Below are experts of layer 9 (counted from 0) of a mixture-of-experts language model. Rows are named router (the router's row for the expert), down (a neuron's output weights, with its number) and show model dimensions 0-127. Each number is 128 + 32 x the weight over its row's rms, rounded and kept within 0 to 255. Numbers have three digits each.
After each expert's rows: "raises" lists some tokens whose logits its average output raises strongly, later layers aside. This comes from a sample of Wikipedia text that the model never trained on.

# expert 102
router:131076157137164137114130142104173170153160160045120121138128175115123113095123131129114154148133133140106194151130083118154192115126122086148114132148116097160106172132255158124091159171153192186171072150104091126114114107116118167113128152117127080106135104149224119123139141176136136115143185104153162105125153164114091161090099108139118186115132145072169126149131163109109123168140
down0:070045097104151133061117147190175129103202148127109144063168140095185112138128130150105071068127110113146112106071103137159110096183119131117105118128088150116143158160127126142070061132090180077158140138133166154158066151109158134110097158128147079154110089114090140148148118103121071099149133086143131147166082101079167093077144098137134127139109145107098099117137151135202120104116
down1:110163117118188136117069120106093089125117099126080171142123120040086147115196104090130147103146085119122087166117187135091235131057118072100132076177117106136182130156137069145148155116126099124137141128098114086118214066171133128190100165113114167169133146156104118092119133111152138128112105082150094083185109131109098130094099139129114136136115124117137132119109087100120096128097
down2:178111124183163155124154103158173150129089091141137153124125184113119112103177093167114093180162067150111103092095104067102141119089164075109139132139086093042095098132163140172126089188094170109108129154135106198102089133123140102120111137124073137129144152114147149079148089064144098175152114057118152168109105152166116149114134121148167121215132105116103162168107158152118105091161
down3:073119156147142098117104123081064126135146120131109065087123093168112210183148175114075152087055113129141164087202131080144139133149115083107090119096095106133086103136119160194119104143141199073137141143142133084152108130161196111065177118153120108155095107122157132079145117131125154108089131111124151138114112126187136161135090147088127101161092079114145120192113107152080155137107
down4:121125095147130076109123085128112153131081186096120176114099104151145148126107203095062139114109124108081095075120178138112060033073104134133112105156173105135108108165156114122122084120115099109095141183095177114120090085137136154166115137141147088162137091113150093137113162151110097087145150080102118133125116161058095235137147098127167114100125155110100150139134105144170070154096
down5:141050113190091109075128115083142126103130157151137124128117137123120123077130128128115170123133109134144136145138080044139157160120132103138134121139108138097147117094129144116104070131120115120109109096137094133129052177236112178131153111127090157175092070170197181095108199112159146104108119149077141168200157065144164087122153108130167146115125131172145146136151186131097112156170
down6:096156073087133131167133127112089093141122142148102095140068085073074158084140164137118170140099083116180147107113059108181132144184117127116128135126103082127104128096120149082116075144108045087148144122136088124169120085122165089066166154132070132119177102158083148097134122092158157121178153108107047143087130133148102060103105121134142082166129124097159142089118057115151140140138
down7:112113150147102088121184170158111125175145092104133139093111131098140159146084109152144135178149090116089119116065098155128156117151091164131085160094064136151146070115140100148056084158159105142133104079122157114144188166155090163175091110171108134105136195117164088166120119085178108111085118130078114115153153154125136138183191146142115117090101132056153096137065198153136149178117
down8:090041160081120095108129156155168107066113126120160137095126137107110107077151104131132139085181077116091072159113111116098133164045131114123125133088172127150153141138047122098112078067150144093101124147125193147101117179131121117183148176125111089190145125125076159148091109161164134126098150130167110158183119131128167125115136124120152194168139124082170163134154091184091094144120
down9:145101194174133074155148159176143146135208158132100110135056110120113066129149154138157124074081164122127126143123145146106074096131092165099124095174157136070108122119098132166151141113140160167127169148159095145077115101083164100146125096095125144209159092140140079120182105102080182142150156070125145131134119178123132165168086143096134162168123153040149155108112139128095107161096
down10:146144141092118239131105128084118105124130127161151123151101174159142187147112160161126135184120125099141164117108125129133106184109138124151085131160078079138177168139145084093196104181130169130134066085128117148132170150015145105129148099151127157151118120144154126168112138137170096137162091120101152163135135111177173054126149104161197090094126122152117141133131115092164181147175
down11:115088160154112183091109205138129196071150121132109160126127093176121100134144146089087122158123136114155094128146110131116097165064146111141128078170094174097141172109062157159148117122127104126144164094103152111065090132136159129078142126151134101144175119152088123135168137101163190159119122106060156084141152090125157150137132161133222166094078134081145164086184131198097113127123
raises: "s ", "er ", "s", "ed ", "-"

# expert 76
router:117080169112154093158078085136129165114114181053126126111139141098159106117162113119125158133151163147090165194182047112130172124109094046117107118153093167136105129142168130121072118133128183191158102162130098122093129100141160096124128134114172095113165098122201140074152100143119143148083101074147128095116140127091114179103154071133165166112139124079176144159174129098105085141183
down11:110130128055109137100097129091093111114195161107131146091133182041139094121097085107104100249113086122140150115172129082100091163142114106115071185165125109169081104112141133124123144148096077114103136127156107121160143088172158129133103162162140123110154080085112142095135153126157122181080152129153137110113125162179143163117118181157160189061159097139147125119127121123136164071154
down12:180086097106153134153117112101138161143135069065145206127087125065124132096114153118197132159137107096150123138092139139150147117103097155128106110124117164097163094137115165087149117078139032086110111100097096157159210139123185135112150147132094140156136113150144154116141127090153120169145121136112056191219126117149127207108156146127117154101117114111108167082126087155146086169166
down13:151061116135114160121214117136133161055102124163096188054177124075124088107074125125151107079119142133098100093121173112114193062110151160108154147110180147138150042107088133131112150169141091104145061178160140123139128094097148131167154116137111131166122099064136118092164116167144107104084156128146134134167160155086134158143188107164141109132149118129152115169150131077162158140130
down14:148112132164100104161150063083118098076079137128126144102191099136124155120153119086153167153133062150133183080064195106171113123132177142118131146093144095143149090127124158124127080081111133052130109164075126092143162111149079082129103122095164129140147105155055086081103129148124083134126181140128113146169155131114044142155191100141150076126138103114108127111119090177096142125179
down15:108166090142116113099186127088124104109111114099157114122166117154106112109113057081166138191128137055162125129148125105138146109081136145120118107078066114107080116127144188128114185090115143140176099150137167090146123151132061131108152149114162153177132192120161182117062145098181149149178134144092110189219099101125142134130159071103134160167154168076140104139139135108116180107107
down16:117095141085157146126130144147134101140112136161137118073172090126099139161148131203120129065098189087139171124206170165122105076136136169135133100166112124118100134140121078060149172132131120080131108101098081100139117134101090129065109096133148120176114140120186164113069131109055094150161158155050126090053146080129147161118146128097197171169090142136137136109098119109084104127128
down17:116133076115173119127089096143182145139103114063165110107151161112144197106135074086097162142143078116084132104146146122126207192180113125059146145152154143131084131090094126077130114166126101149206148117153103145127055125119121109141087075187142094081123136166112124107135102086091124146153161176107082133145143167121100096184117166118116113148074139113166147094139097148160119116196
down18:127183109092124148143122088105134123187140141099133099065116120091099215117098146123170134132071106090159126146159166145141080108149098137116184119204164110141110113170115091123136199088116111078150112161142142129183080115130150155123112087113092084129124131131137106124181090116131077111132156128097073157132148151127245147137185146097140098080137149099181113156134152146123153058101
down19:067110075083134103090143151130137191096136130164097159119123176090061127175110166180130135161149117042131074112129087138151150116137156101093096131156094096191128121133143150089167045122143111092120143092119209090138122115103108139121076163175092149131115072134181151087104097121171110193110122154161134150099145121125143112179139188121136136068134117124146133118161120186164153108131
down20:149179086151149115129175083105151132172160110087207103141091118113070175168131123117163150110172135139082127157122126123148138090100130141149176100144096068116103141110090139147119170128170119132146165116175123183169100154133160172152123153150113112155124165064120119170111090123163155113169118106167205134167157156022160111140118149203116136140128107153128057080132096127193129112116
down21:102092104161166097129156105137100207135089088157122167138077131136137100149148171149184153136101160174137098123107114143113107158103121152092068067113125110177131114081137132116139157114123123165146066122212080102128119138143107098194144105144170077192126126119095153122163113161097127130116124100132116173123168142033077100106124174174150134137148178092145177096129111132183110159060
down22:131141147141188137134171113155133123141088093079102083177133137134092075119110162119111117161108157144110121103091116098095139107121106111043148173136116108148135123161130099135111138099157096136102082137082122120214108088146122095178120179153150116154125103208178199138125185146076090144157107178167104185117148125150143063147094127097103090159125108200146095115155146106111113211159
raises: "; ", ". ", ", ", ": ", "s", "."

# expert 7
router:128115103095126129148119140073145155117095143062123093120103136174156066132186169116139143124118124099112191170152076182130144123151121087159081155102130148142142127087115084107119121066122203190115082149075139144116119148141120135157129152075173118152128116151212148149097086195157176145096140076110170147131160207103109166113094138128149163113168114102164131127134152098150158157204
down0:119101195066100103132108099082184148121146172160097104110133086066134127192165158148201129112141122153112074111140150132158120110114172138125160120210155152081160147127122109116112134151094099095118118127106097097119117121141097132097107144097137168162184082126041123094182097152136094055155166110145062156084132106144115086126160159135117151172141127134124118123167098139092123114035
down1:107100037136153117082146103116104082156105156160088157105140156175118131134112140119190061153156107141074171139171131080102098132145211110117116121111139136114156096119180108181084186139104143106122089074168107139142069133107119114110074185136154091118116144123124188121132139104137225075125137077163086132136102127188115105105121113134151132131133189132144130166165097087134159090138
down2:114183095121132120133141130120115143161145085155120094070113102118088028117042148105056158119068161129112101175095146169136094132104143067139079108076163102135141142129085116130145151110130146079088170101111121159103178142129070131088141116112135101095103151122129182159169123115181147129136095094100087176114096142131133183123098105183112096185148102191163105136106134088156156170153
down3:143130088165118109106137132132107094135059132148109128103134158094156115106149093132155145108159203095097165096133153117098086152201111098144087116143187105154050167148149140096214116115125155099114112122111104108219093147093059099127145181142182063148086139148127150168155115170106108091182110072159111149138129130119125129138093175159157086133062164105100120113111112123112123100177
down4:135084132082109140129145113128132186152197098153078120116124129134121127104075149102076153129081126154108161141101150141144074122150075140161115116111161094132125121122126194113104070082116137160165065175073140110158112127177113096157202122141138102105145142101159117096174156160087120114100145174093179133182116067139139165169115042134164154089164102124160153104069144104132060098091
down5:168106139141139145113139143134140135146117196100140148103089150154132101137085106165151154183081087130163207160097149114075139138158117170124135119071066094137076116130174093065099171131091116110138105117110134149164121085101108131116159130186113171084186103077161229096141124122111143122117123106165079097116150125055129149119108139067099087108172127097151089154106117136140074172163
down6:076097146150114108181065220117158146122107131118141126157208121053105115099078125116113079120130123127078113152104157119142128159166133177105148112099148113154136088149183139138068137144138134108135153055135133190114180093208108135170166140150105159061096111161199131109090116130117162104158150106109057124094100150115142143150111149112100110162143118108134147114133141164127168166065
down7:149136105104125127127187176079134064139229140111171192119131117135122144114099172114076083157116082120137177158146098110159097134132106099123085153106157156179111147079177088147136190199092115146108119108128127071141127137115182130123139141133092155131156110118165132105116066063110117194100148124144119128141105107195120126172093147165153133102147155114027132155143140161133158104150
down8:148145165159178061140106105170149111162108127086120188105138137105165068093074115132105144102141147080089084153107120167162096097129152152132121160158133123145159049154074168162167141066091099127164132141123084115087119150122144111165132171174163160138085115073082122145170111118132159178098144183183144103084152114145137170107184158145086134083158074109166130106091155143141145165178
down9:090115166159110159145162123092115142154166130111123155117116198133059101106164169131123104159183116163097110145125170085130110073102167134151115114167096151103140111128117137108088122106099092103129205092152142143207153140097137174105186211084123164095155122079144133089130183121131191145166141131048134157181067100129163148098125097135095150154175098123108099110104085149091117127098
down10:071129133068128111132109176088145092126143137171131085129134150206129148101124091131138173168112165157110114110086134094129104113131094125141169142077147175137126171146143124138141147160151144118111147159138176086145082181089135156169132149132172099125133131162120147131182143215114115064117113105125168089094139143123081227104113092073096127149064129103162063145150159119192090129192
down11:078055113152125145123081096153131144167126170031201144105105076134118196125138121145130115100193132127133129117116091136176149179134137101156151134120113143110145092139110149150090108123187110172134077099139131120103066133151083131131129138154133103097175132076145137102162119097160171195100090090153110114187199110177159155134150124101075160149086114125086130165178121157161088129086
raises: ".", "-", ", ", ". ", "/", "; "

# expert 13
router:188102120152145140142095108123139168129120217003102142120109146122155107121145168129122163152150174139094195175128103151121164155126114049117108116145147115135127140107121096096078101141131186185150092147091103095136105139119123105121129151117127056132149105180174101105112111159096149131105103100180173104138147147100120112090161116130147217115145151123167164171176100090135091184133
down5:097180114096125130132123127151134175090139120163157115163111105136068071143114142172193126142165140147211126116143122151104134121073144125139148109151114167132121116121041169140175143161148142082162122152135154120126124077087107101179073086117225119119123137169102121123129113109119070185111054142166115161163099103116105067120153088186107149119111161200066117135131136166136109148108
down6:117151110098080109140202089060130152164114095117133135148145179131098066111111129136193163109114126135174134164113127161122135083100099101115159143079129096095185110126108132108182142072114031080095131088132189082122131092145059123122152141120123096131121197164087183148147125126173133097108117155155140141149208135110191108120141140131150086126140163162118135167123123162075082112103
down7:115140109098178076181171110127150153087156142142086118113166186086115144149157109135152174161067114132129191111083110097134134145206087123143098086093127099165116121098117126135147119106182148113116126114099118086157147129131113107118116118166108193159086037137120138071175104126086153136080109045120108158124129202123137118158138171158097108136133157091204111075111148152110188131134
down8:143050118091163159101126094144154078164199147122149154132125093106092077139134090104142095112075127101130113081131065104121094147157134081071136106125196106126105100115157154098183136127099152097136131128191110093127142113170091208139112124169120129124140104072213094131175111066173146112157118090114134128124175166156103162126052149124131168119119136138176188154109107128153153105140
down9:132084136108166069151139158102043128115134136085185140141114120116172077191116140144156168182115151124123107176103037135155145132150112123118138179086121127111141141141121134143112127147143109119170117138143123078119191099108081120101114126172137142122133095092113173157154146169103106141080133066179131104065119104153143066180153159117071136112132036112148068092128114161126122148200
down10:133121067170139153093156141087125139074069180137191129161050175086148132131172095096157144154109087124097122159153110132117166083122112123135143150136136115158132139097106163173100078059223169150119104186163130147108163131189103132144168094095081172142119148177134107106064144135110128089148150137101066143132145121141107112123124141078124133113125078109140103182142179148110061148139
down11:094128082069121147127135168151177143097166103138196084087145127112116101084161111191151080180115128188025128118189179136118123162109158101078126115086148147109154163097124100118112111124148138106134068132140142166134167091146165123150140117087142138186157117115174180156103137107160100097125128170188123157142088062119142098178141130110138113123166117157127213145101150170120110095142
down12:102154145135111144100134156111135124120143103104096149152114100217181151112096111157116071144142178130135041138060104130162075124160095138118132097133154099140130118145111088152124159133113131140079152151160131127122089205104099126198142058112169098081142160178109071106164127096133106072130096093088128153090146153145112184105178194158111113155210159101119149127131102083163157120136
down13:148133095129121176067127128131118200093124106138091069112097105084166071088172169116105134081155194115167099202147133206166126157151105097138132119082155131157146067118099142106120171136127155159122100170149134133100170103117082126137084100121148088121089182134135092137177140125087113123118155106141193103126148187158145105076100066125071125091160142096185130098140125132099179141124
down14:145152178082155127202092176142090099092146103094162151147092131086129087110131090154151124124162134094119145083121101193137135150118172141125131138094180112129085145128067120171120102099123136123087216151158185131113112145128140179136134100075059121133118100045144073154185142136144089151085109093149130137170131101120103122088132167088096206150175092108122095114084099123150102155101
down15:172170178139153103143139144094150118135030120100159154137166110137165168146100086144086071100115188124162097123135170128155099153143146204157121078111092173148130178105117099136091127156140135173148120151172073123101154114179150166138047152168193069106151149166124161172064171138129139072113118085133117089126085091125149138113129126130160094103130149096086158076163128129130135117139
down16:134076123089131094117123084105151117134082215126106139073178120138069146128142148124142086177165092123128140088141169150123166090146115153128088101154135146102133154124122156103144154130132210120132126111145210076141135163134137075090111090149115126158085137073178079116152163122107141153130165080133110103162181138093075122168196108172135165144142105110124178172124202085075135097101
raises: ". ", ", ", ".", "; ", "\n", "s"

# expert 124
router:157138133145174076193127141087108155098096166141130122101131108158161108154128153120114157150057107113213125143138108110097151106190095112139100098070103141140145136120142128103129137151160166147167093147065111122125128140167134118153120162063141110178157139171235147153135090101152117107119124027136159105139112157150124115086135121113144171147150133072169131170163115118222146177147
down0:081141138120166133135096095130113126087120071112088124139120155059083124113144108176126066129137174145144156101133161117170087191137138135115160124098166097122112169141145046121216170100077135084128165166097159178107143061156151119114119107112091126107130174131083155167111054097140167189121148123115113078149141134185150074098132114176158153117177140149079174120124100103156127112114
down1:146092152123135140099150137149130121093135157154111135125182096142171170140150081120098107138153080129065192128064107112151095144146128054125104122121159121122158093112134094112102133138148128118115168146048103113185140103072100123139071127182153105118122099056112042155121075194141120088101137143142112120103149084072091098180113150130109208132185153148120154118150170139191141099112
down2:142132196098112135149152127108151149114119108091155158141181197108131160089183138098130131129200121122128145133171158144179168060129140112108059072137136095171089211145117159155169138133161136182107129091139156084089133086157150185090157116103080158113178129113080141111099144133151130125111112157147165146088099100102159100155156091130097134125128122097098059151112192204125119154162
down3:177098158144133125106096069068140146132117101137118140117141150093108155145151138145078172195146116109144158135175133157130192089124097087111105167203109158125131104138105101150092089109164188072168155171111058158106173152138099119124117127052159111106133147144106132116183157145132074172162119130126128134085101113127105173174160106162047091074135103214131115137117170099130125152155
down4:116114177131126087133103071132134154115090107187124129173098060125104068145144165110099137177145169137132135112134149109077165137144138129099109128096143145114147121176113115119115111137110178115163142126146121059093139051068135038191127134098148117138125104122138137156112202090157098173109102199186148132067145206147095160143120155147149092161126111092188111097176118109158158145110
down5:144116106116109167104141154169129165146097156123111088191178166157119116203115161142107118127149148144078163178124094098121150154108108163144126095154164142138136130101108095128153144113159100114065119060169139062151095104072125058113131139159129104151189160108124119031147110219139169192102118107110096094130133153109119122124136129112103073143114165128146195174167188132118110091138
down6:143055121122108106090169121193163169176058136098066119073138115123135121125118085127076199116144157116102188156122112143168136151137146103118113123193060090108135097092117118091112095053174130164149127143149154076068141121155147161129109143129113068150169106163119195136104149139088140153121153143162067116079137125189072131138108124105104150097146116142065158090123142122158139117124
down7:098100169106109103180111109062125131122182134093070117132126117134162114113101121114135141153135121140148143134134085149135020178121096147134188115163095123146071123161135212078136109120142104173175125155057158126143147105138143110190085146160130113166062103105103135180076110099147139101107086167152115106130168147100165059089155100121146102099053155117122167103133152158116118087112
down8:174143064127137144062159137145125158037131117133126114119130129130153153152121155159127144137107107173161135147192137146082104053109163128121097158189106110149117166153146103124079156138080148099168111075141127134186181158145144111155132156185111145141117112119103145116119110142172126097134134101115093126123161085077144133040185182161136104070077111165112109171154168052070110105128
down9:119136134129094110102178161154118152116178137116131084155186137088050108133141140152141104134134147144085091166098121144106132109100160133099097131074062112123117090160091095125191118094078125178115157139084166150042084103079165139149115184162111104105139128091091117126082098143111173174109096140156100152181175204144121115104085077114088106137135131115159099221129098131152118136102
down10:138152131157133108156148172129126124114185077115129162154150085108145098117130128108094117155080145143147090093099177099042060115168117119074130125076157142164105127168112139116125124190129025121152161092193107099111126093132160117119106179109163113138178141123134144149069167132126099128190150103153105109162115194143179152134110145159114090106134080104126179098207090108176122106136
down11:156160087139111119115104119114111144128151081087115157116137123183102136073113157134091167061116142086147206090131108144098093047147127171166080173155102096129143059138144125137090180130078156106129132154132166059128129128163147071145140091148130182126133134051139123097108116155046157150136117068113121113138167152131093162149128112118112132103141159120152158128143093057095177195101
raises: "i", "ia ", "is "

# expert 127
router:126190166180153137160140067118146165104164127078136111103128171144156121119152169178106163114114155126153186171160118091165161102134083085222127159150138117174121117095148117099115135152128194147140130175078142145073129162100179171133163117123159116192119092132155149088144089129120109136097127121115176066115122193121135157125106058114144135150116080131178135115156089047111086159126
down5:124157172154119183037141092144178080113150172113088109190147119151144138116107093088101148121185123080109127124101162154213154094152138136122099143118138120132124064148096089173130092162145141100128180075164155153113138164129156103157187126124128141159092122168144128112170181112073100152161056160186164128106108148184088132131196135110134162139136095133137119175093107122119080105152
down6:173123128122178101134122160088133117153057106168092118142147124027160109109097086095094174154062120169143061115141129110107085141163165119126147048147092125111121054156117129120111103159158140109109095090121088106152163068090113133228135142123128126128102076144093168116117145131164114179105145137089133153116112099101133134118151121120220114115163100098147157073144118114096092123120
down7:103142206080121123107115118116039153104095132148156120096102034093096139114161117131148119124186072095142122130054097103183102103134080067152144129152198118109155111102141119093098089090078129138100176081116122125117110091106139114116177089151162092169152090156126112140134113104144171136141136171147114100117038081152116111112137161117091156138162160115120119103161068164141137102107
down8:158127159130138133101164117052147119127087138144139122113173097109187095075135112048080068126167121131150122169102193128119103112110094177132141139181130179170131154097147129065124139123100109069121121114165109047101096099165147111087190047112173098132108113101143139111117157105137132125170165157163136110124169140137143111137158154097119075134102083128065175131161170081137080125158
down9:175097114051098142152049189154151156129121099132094154085122100173104092123171154105149127126157138190153137096131139149142109126046128110129147040147099087103117106098123140074127090107105093206081086137104097132210086148123152138120154149125137132123131141081104123183107147108110137145071139105154120139104106109155155173101139124120147167118139121122116122139177080191131136056183
down10:140133133145117111084131100155135131128122167114123139147130144120123104075163185110071136089175156130130239120165119133098192120125115088119086121080155130085158107151105089088146087070123114144141102102088098126116081179106135125124105128161133118188155125101088147165134144101134139145139197143184169097195187129136153105137148109101157087123156080087036143115110172125119152181195
down11:178113186140160155102151124130124102195093092096134169113205173092132149097084165134103165111085128167112182091145124145120182087115075214110104097151111134187133164106106142116137144161090122105130124106153147126125079109165157190142130031131083083148181129118144101146141121134082126107052147172137135154079158096113140103125117108122100127063079165107091100108122140143138132134154
down12:137104177121162110092163182072092183154115158167104073146161129161138107095148072169148103123132151113162106138183185160100137129170120072163114123131114176143115121115125079115099088108117171126103140136151092117133121194128099145098133161113167126109093125059144189173189149061132071142101083118090184121129197118102122108142125150130140201122119115157057135071120152138111113169128
down13:159236176170125189109094106076107182178169093133115134186139131041119147132116146139210143122188149151123093172106141125070161154116102146108115143116153171147132115119089153074089146089188107066101112156137139153122150168130145136166144092135167135184162134111119147122114176113131079153142160130097148152110120137099116173106101100120122124114135109058129104097153104134116074172114
down14:147120135148154120098171090081092126141177153096146158182150149097149119188140087172162096168109114132162171111121136121110158140128049128145062116202060057102182118127148114095142157123117133113111186197113143099143128105104114132162156047134111146185083157184120141085158133127157105105102134126166128109112166162094122178107100071140106158167106129168152133110089055116125137120121
down15:131138139095086161129142119086099110123107109109132132085106077120016147100166142064121111103092143101102118170103095098089155189099110070127102175111128121090061114158130115170158127125114116161112150163181123141196145074070112121110129112128101187100092132146131115155103168090114105164130110167037142127103139085199099107191109105144119121167132068114161107128153103140092139125107
down16:124166100042089157081155113139126180193193141121140099157080079120135067100116122112138115121140063169184114167116114095152124114140148129163145094138157070128111157156134137095104164032121134100093141168171154075141179105154143101116131133186141144136127094107134111112064140121145093159122160102149158124115135109118152126095160133226155169139117130195114134147068157154094132113140
raises: "p", "-", "pos", "to"

# expert 82
router:132114138132156127175104109068137162143118147053140118134105155147112133146149185147150165135047168094158214148167145087144170115142102099194127118144161105147116133113145135109098137148106128196182057135093091090111078131116181180160167095118058137218128129139104147117083085183135119160132123121119140138127125127134126135084099092115133171139095161098193128144171104095079119150148
down5:211144184099095131063101121174091137192148177118137143107157122157105096160104134154164085155115102163172139099135188151096136132086203131118154145090104158096109147102059144100153160133102199132087099121102127131154092149159113153153133090108165194152157084143180140091129092185106122109068125122073146154154114128134095090122122147120176150159107150177136114119053122148113151129157
down6:101106070166119135150130085148122150077053149094116105127112100073155158133163135139146113165131075138124092116158183141111071158125070201121132103158140199088103141155145177160089155173072104088144124140141129117099107055085128160048158123176125135153122099135131132154156112132093128179170129081107065079121170100107172094133104164132138149121139113171109170123096088105115101079116
down7:091077148129119129181090151137125130145145167123163144188100138117161141169134153138123088121168124123156140171178123168141077127082131121130127124091074094175187156040111103108181133155158156165165160168140118164112114100107117129103160129135150137128142111165135169054202131183119095117098084134175175160121074162113101099078035098061168140110141127109142135116129118133176137179125
down8:114090089122083158160153094140119130117133119098122126141106114157133151152129137129055156158150075082132154121156091090070147107170174094122124141125128101101137163112110071105155100197158135144093124160146164199126104117143083142109175109104191139105149165052123092162182091162131139181135114050162143091170170137165126112100178088157073157182115142126083116130183189155137096139123
down9:172134098167136157081120124127177119105175120151181131122137118157071132167143110106120129155154122099168200129115125143092079159096119130157136095136129113100137151138141178123196143158100104171178086157145115145107135122117142198147066111189140160136135147032032124110131149136149104175095134132132128169073081159176111089149177071110118125135146108132150151137169154159069182097097
down10:062119090110119122094118129099116118088117141109107116101150178122101123101117143050082199136113109131143108176114140078154144128105144150141148117104107160059168143139165127089185102065149111122135089163112150175116080147163153089164125137171150139142171145106098226066165154169119132156127111103184085156141083120176108078165116068118134134153163129131094056146170081142128141085133
down11:135155085128178066124112114195108114126143143127118107087113110146161189122127131158130105142104124102099134086157111122122162093149075079170081155142075125096170094167096143202124182119154075085068143083169137121113194122078118193164160145173072150135148113132089090134216154131129140119098135101111130085079125130085100105144153125126190145083117080161100112134166098131162150117105
down12:149194162160179147108137140157145113123109110134120104051119059110122133134180068099144142163105103171096094114078081110140186177081157151187140091115191140102112079157115173114097141175105161052112135092176109078122156152112151155116099114093124148159049139091142120126127143088118152116124133122079168127070159099087157088211164142108135134131141112161137105157128108111133113154146
down13:157069148129152101133162126119149105142147106084103108133128116136157117115080143092122135136152113147092111155179102075084134121133141087083138187115091182143103093116067123123143133051152173097164050084166167107123128074123089135120071159185156131091133134144174134122129096172154147108088145131170090145218122123142181123117193145046107175123077134155116140081099111131122162161159
down14:133146101069136127051147115173165162080054118088163136149124170107110109119162124137149116155154155114093188111100124120099159146122224162144144111131105095126093141167163082124126130159140185147116161194148090140099155058102098134119138084071111167108105108074167103066087092103116125118089137111126142189102144146140113160113109124171131144169113103051128122108138125150052098106148
down15:114136053149130150137182116104179103125115103183085154201124132112131095110191116023137121075112134068130161098124125144179116111133130084114059107102088169097163123147096157141168168102098123098125146105091106139117175113140124168146148114158096046069093172116132137105185130159128127129136163100078115081121160171107096133100203165137116118128121099093110091132133116128107139166091
down16:135096052101136083088121122131095091104164141090146164126092194082169125192156138170111169154114094169094148114133184117123150093108183147087167157167043118168132177111141151138150117171140157148083128133115100148095132141160079173118138114129175140110133150142147087133120059146075091135167128082104111134092124132168116099105141120129119147094115082179093119162131141195213112146174
raises: "2", "1", "(", "5", "3", "4"

# expert 10
router:142068150137131061159088095093135180106084155019121090095120112167110112130157113112095146153117123138090110159176127145115147145159125093129121184133117147137148147080137114107123121069144165181118110098080085138112091176117132158143109128114148113135166099175218132132152071174146161156117096066178152127114140164123107100101136112114148232117162106089180127172130130119119105165155
down0:096130097162132128140124142173121102106086116144166113133110164120141112167183113139187144066124145180122151183162136146159138055136138116105127125076147129127134081089082168147161119179081186173103038109143120141149159118077151150115163095134158156102110147101144097132104158145135168211104193146115155122121075117157124170163092153116128168058208118139112129120138154180090147145088
down1:121064163168147157127185116091154143098142158133132152175120123173162098094107112121110132123115128093148091139076132163040154172095120127137108141222110135096118101161093110106126070133144127132148128165037099109112170153103146187160149118155179150125131056146060080089128119143110157059119109172119095133170165140165127137117102135098128172162152109105111123114074096191128144153155
down2:097119145177108102190146086172121075089139162059166145075144148147126168100152188054118094182127109160091093096134165090116139200116165147109126086132064080060165135169060137077169135107152127114128087110131160141153071130126136115128108152146135154141118139130168121168159113141144127087162103095140084157182127150138146115156142174084137136118095141099177082149131114149105189160124
down3:161135182143099068068099149155146113093153152131082123137127103163164127111072138118175122119174118145141087126077136142075114131134118136075109146100198103122160116134136132121183066145081127121146173067131105156150122145170070088086089183145134099115193149082192148105121103111134127118099087084207128123111102154102115128144131144131089115153188104096094215162129100130154114084097
down4:163132145099156149197132145138158157057125119129114081130114149145128069144107102135105171075147157110118144156088133171150121116128109169133166132155104109071096131106073158177152113094122098116208101137173113156114138201141128185088149154118189169147152135179112073139051132111139140133149056148165127174165177114104109089177139084110076099121107151137085104073090141157156108128111
down5:175164100106110145121076214087097198118134163173158150092072130173105124175117069194186086092106118127134155127157115071129123118126133134159137138132139101140155189161135126121123120096099101151140108158127128120133124117075132109086068151160113152143132163078083116135125137086108120169100154106144122155086106149120136118116150095136102130119102087091060157166151122126108191004100
down6:136098117127106093106145082154135146181088172125102125140153095158137155154105140131133173168115081140113134061129153119129080096144123165151104158102092081176101144052145220125086101146130120130127142124135110102135089124094107138136142101132183111122124108144145093120057162047065101084127068185101148142068142113145150120109121131138202096113156092147149119139141121129093126114244
down7:145154132082139097096126123128139113125142143104111130172141181184122170102148115114142119111132129150106147136167107186164126150065116166135118120173118114127166202107124079092157154080121178190137070077158136120169097142199228172161137096114156092063105145116181146130133165149141125102116122112106115100170194082157112142178107117152099134107118181169170106145133113083124139084193
down8:139126136128186153127195148145151131123138143088120142064168076150119099077139153140201141138040166236144160127118194088108133108129089144118142098133096096142104084134135109097201094099090165151112120117122108114095148159131117117098158148145139050153071145133146144097199121096125088164169119190131161123118080149100148055147124128123108102096143124136145154148163132147115108164151
down9:122100139113092135166118163153137108127104169162109196179162136103155186101055051145072119158089139159069109141075100119133107092133137104147152111125146153140097167153148190173150142112114073111077122113131126081133138093189118109155151154127115182144147146102140115125098137145173078142101106215104129097085148155121161093136089114157162152134106171187133104132135181075124060159163
down10:095133174070109121090188155168131130151165080096166148173120142109174187166125164134131117133110038138166091164158098161189161073162117096148186179095108161107113208141129134113140112068132123125179167155112141145096137126129117111134123101090125106109139142086108151196101090170158083123107179164140166151104111173118160142112116108083096128127117078105161181188115123087140111119130
down11:140114073141145165099176088153166141161153193157094143128124179151109155100132153112182134148192168142073107080117091140089123118102193139169141160148176169087167142108092151091206119143069084145137080137136167140174171099142146172148092128179103129134108113119181089165120152156094080107119124137126089119145123118142131135093090152194194174099141123176121145098169127137113135132193
raises: ".", ". ", ", ", "; ", ",", ": "